{
  "num_hidden_layers": 16,
  "experts_per_token": 3,
  "d_expert": 128,
  "d_shared_expert": 0,
  "moe_layers": [2, 3, 4, 5, 6, 7, 8, 9, 10, 11, 12, 13, 14, 15],
  "normalize_top_k": true,
  "routed_scale": 1.0,
  "balance_bias": true,
  "init_std_router": 0.0106,
  "tie_word_embeddings": false,
  "optimizer": "muon",
  "beta1": 0.9,
  "max_seq_len": 1024
}
Below are experts of layer 6 (counted from 0) of a mixture-of-experts language model. Rows are named router (the router's row for the expert), down (a neuron's output weights, with its number) and show model dimensions 0-159. Each number is 50 + 15 x the weight over its row's rms, rounded and kept within 0 to 99.
After each expert's rows: "comes before" lists some tokens at least twice as common just after its tokens as in all text. This comes from a sample of Wikipedia text that the model never trained on. Tokens count by the router's weight.

# expert 4
router:32 25 46 52 59 57 39 56 24 72 35 66 31 31 53 48 32 44 46 51 75 71 53 69 40 37 70 46 67 27 41 70 32 66 55 59 62 34 39 28 27 29 52 54 52 25 30 58 44 31 39 67 57 35 51 61 61 47 42 59 61 47 60 54 57 48 41 58 55 40 35 60 37 50 40 50 55 32 35 43 50 58 42 39 27 20 73 52 48 51 58 68 25 25 51 52 40 54 48 41 56 67 65 24 50 16 37 42 69 49 00 55 56 40 52 74 35 51 68 48 63 67 56 64 37 33 30 48 46 58 38 25 83 50 61 17 45 30 53 64 66 43 36 30 57 51 24 56 47 46 28 60 54 41 54 27 71 48 12 38
down0:35 78 75 34 30 55 47 34 46 23 57 65 43 53 70 56 62 56 55 43 49 49 46 43 46 57 49 59 64 63 57 30 43 44 67 51 58 24 61 27 99 30 36 42 46 46 62 37 64 62 39 64 46 49 54 38 57 56 65 30 63 36 47 56 66 71 33 59 22 60 49 16 51 62 38 63 36 70 71 31 50 38 60 55 52 42 56 68 36 47 28 31 31 48 17 50 25 64 60 46 58 45 60 45 31 62 68 68 42 48 48 99 57 37 69 63 39 38 32 63 41 72 45 18 58 61 56 67 41 32 62 44 52 49 63 66 38 74 45 21 42 39 79 54 78 51 39 38 44 58 40 64 75 27 61 60 51 48 60 44
comes before: " ", " —", " +", " −", " N", " ."

# expert 24
router:47 57 58 17 53 19 20 43 39 45 52 25 44 51 98 71 49 64 51 38 58 46 63 77 62 24 65 35 14 55 62 59 55 62 32 71 50 56 32 52 16 32 50 47 40 49 62 58 53 51 40 69 63 56 69 58 35 60 40 53 45 59 61 38 39 30 59 27 52 67 46 39 29 52 62 46 71 42 58 58 64 43 36 34 50 38 34 69 23 58 18 41 58 44 39 66 54 28 52 39 43 55 56 25 44 49 45 09 62 57 45 41 43 47 53 52 57 43 82 69 34 70 72 39 45 45 43 53 40 57 65 48 60 36 48 84 13 38 52 75 33 55 69 27 44 23 45 59 58 50 52 27 65 55 62 53 46 62 37 55
down0:39 52 52 50 56 15 63 56 33 50 56 53 70 70 53 44 50 77 73 74 69 53 61 60 39 71 58 60 38 36 54 37 21 56 47 69 57 20 53 54 56 20 72 79 51 36 79 16 34 64 38 67 43 53 53 56 41 65 38 51 49 54 49 51 50 44 79 31 76 64 52 40 35 69 32 54 57 35 53 68 70 58 81 42 62 50 67 57 71 39 36 74 42 39 60 41 58 45 31 62 42 59 45 58 29 41 50 75 49 39 35 58 21 38 20 58 65 62 30 25 66 34 67 50 30 57 36 27 57 39 51 34 54 37 33 99 70 53 54 59 55 63 48 52 61 61 42 41 59 53 44 63 67 61 31 30 53 43 64 55
comes before: " and", " ", " which", " but", " the", " he"

# expert 61
router:69 78 63 50 42 48 42 44 40 67 50 26 45 43 55 64 41 44 49 41 83 33 58 57 49 49 64 30 56 66 43 52 51 29 42 68 40 47 35 40 58 51 41 63 53 62 57 46 31 47 19 60 71 61 67 43 72 64 47 29 42 26 48 25 48 44 44 78 56 39 51 08 52 79 54 50 54 46 49 48 50 29 58 14 47 63 27 45 52 37 31 43 55 50 43 45 80 58 08 66 56 59 66 66 45 35 56 21 32 72 46 47 51 52 53 87 52 54 50 63 44 60 26 48 58 32 19 37 50 45 32 26 69 43 42 49 27 52 49 72 43 19 57 53 46 43 49 51 62 24 88 66 81 44 42 48 47 43 72 43
down0:49 50 72 59 30 70 70 49 65 20 59 51 61 42 20 38 61 54 59 12 42 56 67 35 77 39 73 56 61 39 45 58 36 74 20 33 55 54 45 51 11 71 53 46 59 55 51 63 43 47 57 59 62 54 50 38 44 70 70 64 68 55 44 24 48 63 70 46 54 46 78 50 36 38 32 64 44 26 71 55 38 55 50 75 57 47 53 20 74 52 34 42 78 45 53 75 49 40 39 82 47 48 36 41 55 40 53 62 73 31 76 64 75 48 41 54 59 25 50 50 72 59 46 71 74 55 52 54 47 51 58 72 59 54 45 46 38 57 56 42 23 22 39 67 64 25 30 27 48 67 64 35 47 49 57 61 40 34 52 81
comes before: " |", " (", " and", " |\n", " is", " :"

# expert 11
router:39 60 47 24 47 21 42 61 42 44 60 65 39 50 75 73 37 42 44 62 63 48 37 35 31 33 45 51 70 52 66 37 39 35 44 32 72 65 74 63 58 42 52 45 50 56 28 65 67 62 48 53 60 33 43 40 11 30 49 43 32 53 65 64 42 37 67 57 63 46 31 46 42 66 51 51 46 35 45 34 66 51 40 57 50 47 68 56 30 66 07 40 33 45 49 33 39 99 28 66 62 38 21 63 27 18 56 44 23 18 52 37 54 47 65 39 57 50 56 42 70 61 50 56 43 62 50 86 50 62 32 54 46 67 53 15 47 45 58 62 48 60 41 40 63 33 37 75 50 68 49 53 54 83 44 63 31 66 40 40
down0:64 14 58 24 43 61 54 42 53 56 42 34 23 46 23 40 75 45 43 49 39 49 54 73 64 92 45 31 71 56 53 65 44 78 42 44 47 65 44 77 36 28 27 42 57 45 70 14 62 76 38 49 49 25 40 66 82 62 43 50 35 44 68 45 47 56 62 46 54 42 55 35 74 70 30 52 63 51 59 47 24 45 57 57 36 30 26 57 41 51 41 41 40 51 45 43 30 31 75 61 46 19 34 60 54 58 35 31 42 55 50 35 54 40 22 35 36 48 43 43 50 55 43 53 42 47 66 48 33 34 52 45 65 66 50 58 43 21 60 48 57 41 51 59 58 67 41 21 60 19 32 26 91 34 29 40 38 56 53 42
comes before: " ", " first", " \"", " United", " same", " S"

# expert 51
router:39 57 32 49 74 18 63 65 45 32 51 19 60 22 34 41 30 57 51 37 45 57 52 36 35 31 24 54 81 61 68 90 32 30 62 70 39 64 41 45 45 49 37 37 49 69 62 62 31 45 57 44 88 56 49 56 50 64 58 49 45 36 12 47 46 48 62 55 29 69 72 63 61 40 43 67 55 49 27 64 45 35 72 47 64 44 64 38 56 48 45 55 67 54 60 65 40 43 57 23 66 60 72 27 45 65 56 65 31 61 23 36 50 56 35 57 37 60 62 42 36 41 29 57 58 59 19 82 35 61 35 58 39 59 54 60 79 46 37 51 66 45 46 71 10 44 58 42 52 45 37 42 67 25 44 72 45 51 53 61
down0:48 68 54 49 25 61 56 58 51 39 41 23 58 77 53 58 59 48 54 33 54 43 70 70 47 58 48 60 32 56 37 62 60 62 53 50 71 67 56 64 47 44 38 61 32 52 55 50 55 38 53 57 31 54 81 96 67 61 64 56 70 42 45 53 45 42 58 43 52 41 50 46 54 38 66 88 51 62 38 64 61 40 43 36 42 52 46 28 56 51 60 37 67 64 42 72 58 72 49 58 81 70 44 57 30 42 32 65 52 66 44 77 53 37 46 76 37 52 83 57 15 44 49 27 49 58 71 14 55 58 56 39 45 80 74 22 45 59 47 48 46 69 93 16 50 78 65 68 33 37 47 50 52 49 49 46 87 49 48 62
comes before: " of", ",", " in", " and", " to", ".\n\n"

# expert 17
router:34 59 42 31 59 33 57 54 53 69 47 62 46 43 30 77 66 55 86 53 52 54 63 70 49 13 80 52 42 55 43 43 53 50 73 41 42 35 62 30 51 22 55 59 49 33 63 53 44 59 57 71 54 29 30 65 51 70 53 37 53 29 28 68 59 13 46 36 20 43 75 35 63 51 47 43 49 49 54 49 47 64 44 44 74 53 48 45 53 56 54 69 50 36 62 67 49 56 65 56 49 39 24 44 40 23 49 30 80 57 31 68 18 44 37 56 40 53 40 52 26 75 39 63 47 52 64 49 30 51 65 66 31 52 62 36 42 65 50 72 78 51 65 17 37 27 54 66 49 48 62 69 05 20 53 52 50 56 51 68
down0:44 56 38 49 49 50 51 52 43 56 42 34 59 42 34 55 52 11 26 51 38 61 42 30 46 59 48 38 34 27 25 48 24 49 23 42 56 62 42 32 59 35 29 40 44 62 62 48 54 51 05 47 40 49 46 36 42 53 41 53 61 60 71 56 27 74 34 47 47 43 25 28 59 56 50 63 37 37 68 40 66 36 11 51 51 54 52 29 71 54 45 49 46 44 63 59 65 55 89 39 46 31 54 36 53 54 47 61 42 53 51 22 47 29 52 30 55 57 33 31 70 45 56 34 64 23 48 34 51 34 78 62 56 59 47 82 38 52 70 86 61 46 33 35 45 60 41 26 55 52 50 29 63 59 35 02 37 54 50 86
comes before: " of", ",", " (", " in", " for", " and"

# expert 0
router:41 60 60 77 46 29 50 23 38 30 60 56 50 62 37 42 30 44 57 30 25 70 33 35 67 57 51 12 63 51 36 76 30 40 62 53 60 71 71 41 35 57 63 59 73 35 42 58 50 37 48 42 58 31 36 47 73 64 35 54 43 65 26 51 58 50 46 46 55 58 54 31 29 72 57 29 70 53 53 32 52 49 86 46 74 52 59 27 56 66 42 63 33 20 22 67 42 58 35 54 51 53 30 44 73 27 31 38 49 57 48 39 37 55 58 75 41 35 31 37 39 79 70 40 60 41 44 60 32 66 68 58 36 41 68 51 35 41 64 32 31 35 71 57 37 67 41 46 55 46 33 35 75 45 35 37 70 74 67 80
down0:49 72 66 56 71 35 37 47 31 52 33 71 50 40 17 44 54 47 47 62 36 59 49 46 58 77 64 45 66 24 71 22 50 51 49 41 39 62 46 25 67 71 32 53 70 67 59 40 97 30 36 51 48 53 56 59 33 57 49 67 09 19 88 52 74 63 46 60 78 50 58 64 48 38 47 42 60 57 26 52 63 44 39 54 45 34 47 37 24 81 36 53 32 82 45 38 32 56 50 31 50 52 42 46 57 54 43 41 46 44 45 21 47 50 55 42 73 43 54 48 66 37 88 54 61 67 35 55 45 62 56 66 52 57 31 71 34 34 51 36 56 41 61 27 65 62 50 54 60 53 62 53 70 76 67 26 46 40 55 53
comes before: " in", " of", ",", ".", " for", ".\n\n"

# expert 28
router:67 26 31 39 31 63 73 51 70 64 81 43 48 48 52 43 53 49 49 43 60 48 88 62 49 36 54 57 28 37 33 45 26 61 59 79 54 55 36 77 19 39 32 57 33 46 85 55 40 64 57 61 82 41 52 61 36 52 42 33 42 28 52 28 64 40 67 79 66 22 60 40 66 57 53 51 53 21 40 67 54 39 45 18 17 44 43 86 35 51 41 61 62 47 45 67 45 17 42 35 42 48 77 30 51 62 27 49 50 30 54 45 63 27 81 47 44 57 23 45 30 39 57 40 48 55 40 47 34 50 53 33 62 52 51 38 29 39 50 65 37 53 41 36 44 29 31 51 37 36 61 49 45 50 41 45 56 54 38 70
down0:55 50 73 47 54 76 49 57 47 38 28 53 41 47 34 64 52 27 27 41 28 68 79 41 47 49 57 65 46 67 57 53 56 41 47 42 75 73 51 28 69 46 23 32 42 53 54 53 23 26 59 70 48 53 72 49 40 46 66 31 64 45 40 64 68 45 66 29 54 55 34 45 64 35 54 47 83 49 52 53 29 46 42 48 55 68 31 57 43 58 46 60 46 50 41 47 50 73 40 46 50 65 15 38 36 44 29 51 92 68 35 67 84 51 41 45 46 52 38 44 48 31 38 66 78 43 39 52 65 41 58 64 67 49 60 59 64 78 27 87 73 45 24 65 65 64 38 31 30 63 37 73 52 69 79 63 59 48 71 66
comes before: " ", " D", " A", " \"", " S", " L"

# expert 27
router:37 44 42 43 62 21 67 64 37 15 67 09 43 40 75 50 52 59 27 32 25 94 52 43 64 40 67 22 51 59 50 81 38 56 23 68 56 36 26 24 35 42 57 54 27 59 80 55 50 42 38 22 49 53 55 40 65 42 58 36 38 37 59 74 55 54 36 53 67 30 44 67 26 52 41 49 39 38 46 66 70 28 45 45 41 55 44 52 21 50 60 63 58 60 48 38 24 37 36 53 51 41 54 38 38 41 36 76 45 58 38 47 87 33 43 31 42 57 50 52 28 53 49 34 39 59 51 68 48 56 52 62 37 65 54 45 90 54 34 53 51 76 29 51 65 43 69 59 56 17 59 54 61 66 47 53 48 53 47 47
down0:51 59 54 63 56 54 41 37 58 73 56 46 65 65 72 62 43 38 17 50 47 55 57 52 58 50 27 46 47 37 31 52 67 69 56 44 51 67 48 39 39 36 41 58 23 52 69 64 96 40 64 34 22 46 72 28 30 47 30 28 51 19 53 66 45 47 40 57 46 05 57 42 73 77 35 50 53 51 55 49 60 60 43 27 44 34 28 68 39 58 34 41 54 24 82 61 51 37 25 66 57 40 73 39 53 37 49 59 45 42 41 64 56 63 41 33 34 69 38 66 67 71 50 53 26 54 41 26 57 48 61 49 80 67 55 49 56 24 37 55 46 62 55 32 63 56 26 42 49 29 30 56 53 56 80 37 18 40 34 40
comes before: " the", " a", " he", " been", " also", " not"

# expert 29
router:51 32 05 66 58 55 61 38 59 51 41 44 53 54 43 75 69 54 29 38 43 73 45 58 68 50 57 63 49 41 44 55 72 41 57 70 51 55 69 57 85 88 27 38 40 67 17 51 69 68 38 30 38 46 42 49 37 34 75 15 52 63 74 77 64 31 46 64 47 44 69 43 20 51 53 57 35 56 69 64 45 55 59 25 21 47 33 38 27 57 30 34 53 59 35 47 33 57 29 64 56 60 41 38 47 33 28 54 40 58 53 41 49 34 59 42 29 41 65 31 45 55 54 66 54 75 52 68 57 44 79 59 45 50 60 53 91 44 57 62 38 65 71 43 30 76 41 71 37 60 32 40 57 59 48 46 50 54 63 45
down0:37 55 51 81 25 58 45 37 39 43 58 45 46 62 59 38 58 30 71 34 56 40 49 23 28 81 75 65 46 74 49 54 68 43 51 82 77 44 69 46 57 34 41 70 48 27 28 69 59 64 25 42 30 55 57 66 61 58 43 57 44 48 49 63 43 49 47 28 56 52 38 46 39 48 51 31 42 60 44 56 76 56 47 56 36 66 56 30 85 40 54 38 40 30 61 38 40 50 53 54 49 37 49 34 61 37 49 60 35 44 35 64 39 45 73 47 60 56 20 76 59 47 87 36 22 78 33 49 56 57 65 57 43 46 59 51 71 35 69 48 30 17 64 62 37 88 82 32 57 68 26 48 50 57 44 53 78 38 35 43
comes before: " ", " was", " is", " are", " were", " had"